Experts of a small language model: width 128.
Below are experts of layer 4 (counted from 0) of a mixture-of-experts language model. Rows are named router (the router's row for the expert) and show model dimensions 0-127. Each number is 128 + 32 x the weight over its row's rms, rounded and kept within 0 to 255. Numbers have three digits each.
After each expert's rows: a language model's description of what the expert responds to. This comes from a sample of Wikipedia text that the model never trained on.

# expert 18
router:213124165100127078151142090147130082114155146119140074160139112127144104070107103121147132160126110087141129093091068086098110109089119211099175070124122150114168140111121158214127071131122118080117149162137111141111080136105152132149116114100076178112172156082158121089114095108105120075148062133155115081152116092090108095155130193171119098093167180135142057134133099130136120125155
It responds to: Dash-number pieces and decimals continuing scores, results and measurements, such as –3 in W 4–3, .5 in 112.507, 04:05.

# expert 52
router:150124061100122157134152161145064111115101112163124119120118159119129090154122141112095098145076101152147082148113076123105113159129104142145126130122170185140210159089110118182136085118133125047103090096198074176150061147110136116063132159144140123105117141139139129126169111126067182092193165112085211076129144125103131172093170120092090156116133126151143123142162115090126141092180
It responds to: First names or their opening pieces starting a person's name in tables and lists, such as David, John, Stanley, Peter, Roberto.

# expert 5
router:099150103170067202198101100145103060112126159043056148181107173103071109165157086086077092159154122102113165161058107137119126191125155132074083158124110178153148106104133116169140117130150135101160136119131132116114154133142106141131128123113138111206180122130179121116098105125151128137076109130099096136116135084143132124151149105179123094162117139180160154146148057120103128158148
It responds to: First token of a new line or quoted item: opening quote marks fused to a capital, heading markers, blank-line breaks, e.g. "The, ==, "C.

# expert 22
router:115135150180110080158141201128111069114108083151119135127164162147090139095154115127206140132111135158105091123096192156103103093122173122092083114134148100151082121129092166172146125132114132086149025127123145118139121128080167151158121172155077138125110082145164106125103109136126164132101158118166173090179144079131043136114133160114150091129164109131171159115143052163165181076103
It responds to: Unit symbols and suffixes right after digits in measurements, percentages and coordinates, such as km, kg, 3%, kWh, W.

# expert 45
router:119151117140094155087126128154105130167122095126159146116117111124109156157110205113088107166109167150108188103133162149109127110102093109116149130092088117077135093091100150051142097185101114039146171131118134110115068151128076152138110112094191180107146145117136097185169177222063130138111112148133109146142158177172149156143164146192112137171139115128093067161163110139118144136088
It responds to: First piece of a content word split into pieces after the, a or his, such as pred-ecessor, def-ense, d-iploma.

# expert 11
router:130106196126164075157161122121099111157135144075082190125109113165109101157132138125115158176096099129172077087132089139122153119141158131176163129124114153167119131141088150069206172106125160095121126123156140109131164124140127096113101178138118141160170129173176105149172140096062181200148125126111174179104029135142168118181136090115143152129155116186139164176085129127138141079107
It responds to: First piece of a multi-part content word after of/the/a, often an academic or technical stem: un, part, class, re, emerg, techn.

# expert 24
router:188170154106105106100133141183136188115147185128197141159142136137087135106131114097160127100060153145116068082060169138176134115178158124103156098135161139104174118105138099147161150098145175180167140099110153133132133151057114100111155101152112094171076101102085158123125117146082105085124121099115096160088131102089107084086129076169181170159095158144106125144187164098110083159155
It responds to: Compass words and family nouns after the or a possessive, such as South, North, East, son, father, wife, grandparents.

# expert 10
router:093152098172142095093176136154120107147107121121098153108148139174059155077118136128106147153126081127097119158159129114154136136201098122155130123173131125141099176131113147198137173116069161066073086169155124097124125113139081179149094200140153163086140124139190124124139129211108169097080137170140096119124127193124141091179181116124136191078144161193161124106107141113132127157151
It responds to: Short function words and opening word fragments in expository prose, such as as, is, in, ro, appro, bus, which still need completing.

# expert 39
router:131134131150146130181093077121150181148184110180167164118172161124170078130124152124156104148081132125126162138099099075128106133106181166121118077157070104099138106160134093090130091147172143060131112123105124168136119093161121151148111120097103161116119147129207149127135161113072101144174130199160166052110111128116178108140120181126157045129139130189163139166127140104165149110204
It responds to: Commas, and, &, colons and dashes joining names, places and infobox fields, such as Ambulance:, Ukraine, Korea, Basel–Ferrara.

# expert 61
router:102185148164072117153196126137128098170109152144112129162133131100116136079102123093150119181122076131157055186107199142159166144113136141129124140195132114102133164119102201084120110056087119119173137190180161100120127139161116130102097149127145089068197094157119184145121134121104128105159171125194099099110119138120182146169170142182112072141131126116146125108168095097131133168128
It responds to: Closing parentheses and quotation marks ending years, titles or notes, as in (1961), (rivalry), "history", often before a line break or pipe.

# expert 59
router:092123179152153207152173124117148162126098113042088164176143114148108069146113136119170095119213118103122105096125156183134108131158074159144131142128153118138163170101079148121120080097118119094132104061123091153141080108109089116101114113171147141134136205145146164106175141127155167077112152172113159145142074068128175126159193144086095106162152137092164088124113093111110143128150
It responds to: Year numbers and date parts after in, months or table bars, like 2014, 1967, 1960s, April 2019.

# expert 62
router:091117128134105065143078131161148039136170142089154190128127124097143108119108192139094138173181101143088123141111056085133102199093156151147133099104083141164130099110144130179132115135152148126132121172110134063128146129063160138090142152144085119186123125041098140155103125107156082100092164102185124145151186163141140118095133161125115150097125060095127126150150158101106079161100
It responds to: Pieces starting with a vowel that continue a name or word after an initial consonant, such as Al'o', Pal'o', Nag'al'and, Santa.

# expert 17
router:105088178167140104099097142125212138105100172051120112144122113148114167133135121066119124116180147149119130055097120109100153170131132139145081117118140110096035107177141147175126156087116144096090149119106131147204086158151148123164111129139099100153168120129084107129111115112128092127188095108176092127120055119111160121175143116135154108142099056112140185093191145096104157136188
It responds to: Short middle or final word pieces ending in t or s, like et, ot, at, us, often before -ion or -ing: ticket, plot, baronetcy.

# expert 50
router:182167120091098107131111133097096123156111065098124147146128088143159136117112141115150141129098106123188092139098162097139130056109117190154183122146103066153112146163148167107079126170155124108132070064124123114095173122123117139111146199139162152153060134114107048131183190083103186116118084113084114125111088081076145109079167136107160107170107107179183151139127170121134144140128
It responds to: The piece al and capitals N or M starting names and words, such as V'al'enciennes, Sal, Mal, New, local, often in football tables.

# expert 23
router:188131099107165113155073171142117149156141093130138144109164099152081109156108134155172185135130070098094087169149106146170058087180136162107137119097126096101132103136136151188131150109119180055145129142118132184192097095108058140121074113095136162144131139171155132123105121081103193108101125186090142099092100142070125088132154110075133178110134155181109084160156133139099079122130
It responds to: Word-initial prefixes and particles like in, out, con, res, sub, dis, over, as in research, offshore, out of 5.

# expert 29
router:102140108127109098154137082121151173163112095134151157091100059107179168127115092122151110139117185107110114088193115187123110088045146151134184190107120115089146113114106094137125096139117124157163157184162123054119131123099181110163086111105113141122137157131115071154138167192114111081164111105117162138122152117104213136125123071113066153114092089115170081141129144139178182155150
It responds to: Adjectives and modifiers right after a/the, especially of time, order or size: first, same, early, late, former, large.

# expert 40
router:142154130178126114194140127128115106142098128158125089135110127149129059178103189131176161163107119163158071168133120124134149158137154143179115110141215167186169111159143136090191089116097127073166120083119096109141138121144155122071176105151092072142160154113207100137167137075125101094130135116116153155176106136093125153161157189085145105074106202138119144129128074103108136147147
It responds to: Country, place and nationality names, often after of or in, such as United States, American, Japan, London, Italy, Texas.

# expert 31
router:166103109090181209149133138162091080182095091142210126136131121190126146125159161129089088113070170134160106096124161117089120051139123132118092151098131107133124052160123123132126171133133107129188122119161170125147186097125195108119107154146139160118162138091164111095093178145121102135088122142159089083125089104151144078133144177178156168109128167136127129059089117167109171116161
It responds to: Opening parentheses with the first character inside them, starting abbreviations, dates or unit conversions, such as (SSDs), (May, (6 ft, (203.

# expert 12
router:138130154094158196099135129085105093124129152086167150114103164132168107121161194110164091163168109143126067105145121130142079150163116148161164110155085140137119104130116149111168076094164134154157181159127126114159205171108146107146146143137157069107185179192148113097193151120090114060099202092163109134176159139095116138092153140119089151120161162109167180159107098137084166098120
It responds to: Vowel-ending pieces closing foreign names and words, such as a, ia, ova, ada, as in Tsur-u-oka, Barcel-ona, Zambo-anga.

# expert 30
router:157135163139184123147098117126071144133105117152120175158082117148143094131137163100169145150081114107197107165126142129095102152158175134155109150164124107154112202109088184146130134153083129049117126193098135138124069136124137132121104136123114100097161137167131127041152075100138124145123213194119113133115166109090167087137181097070143120117111176148144159081093080080123100166089
It responds to: Last words of names, titles and publications, especially surnames and newspaper or institution words, such as Press, Times, Review, Brown, Young, Source.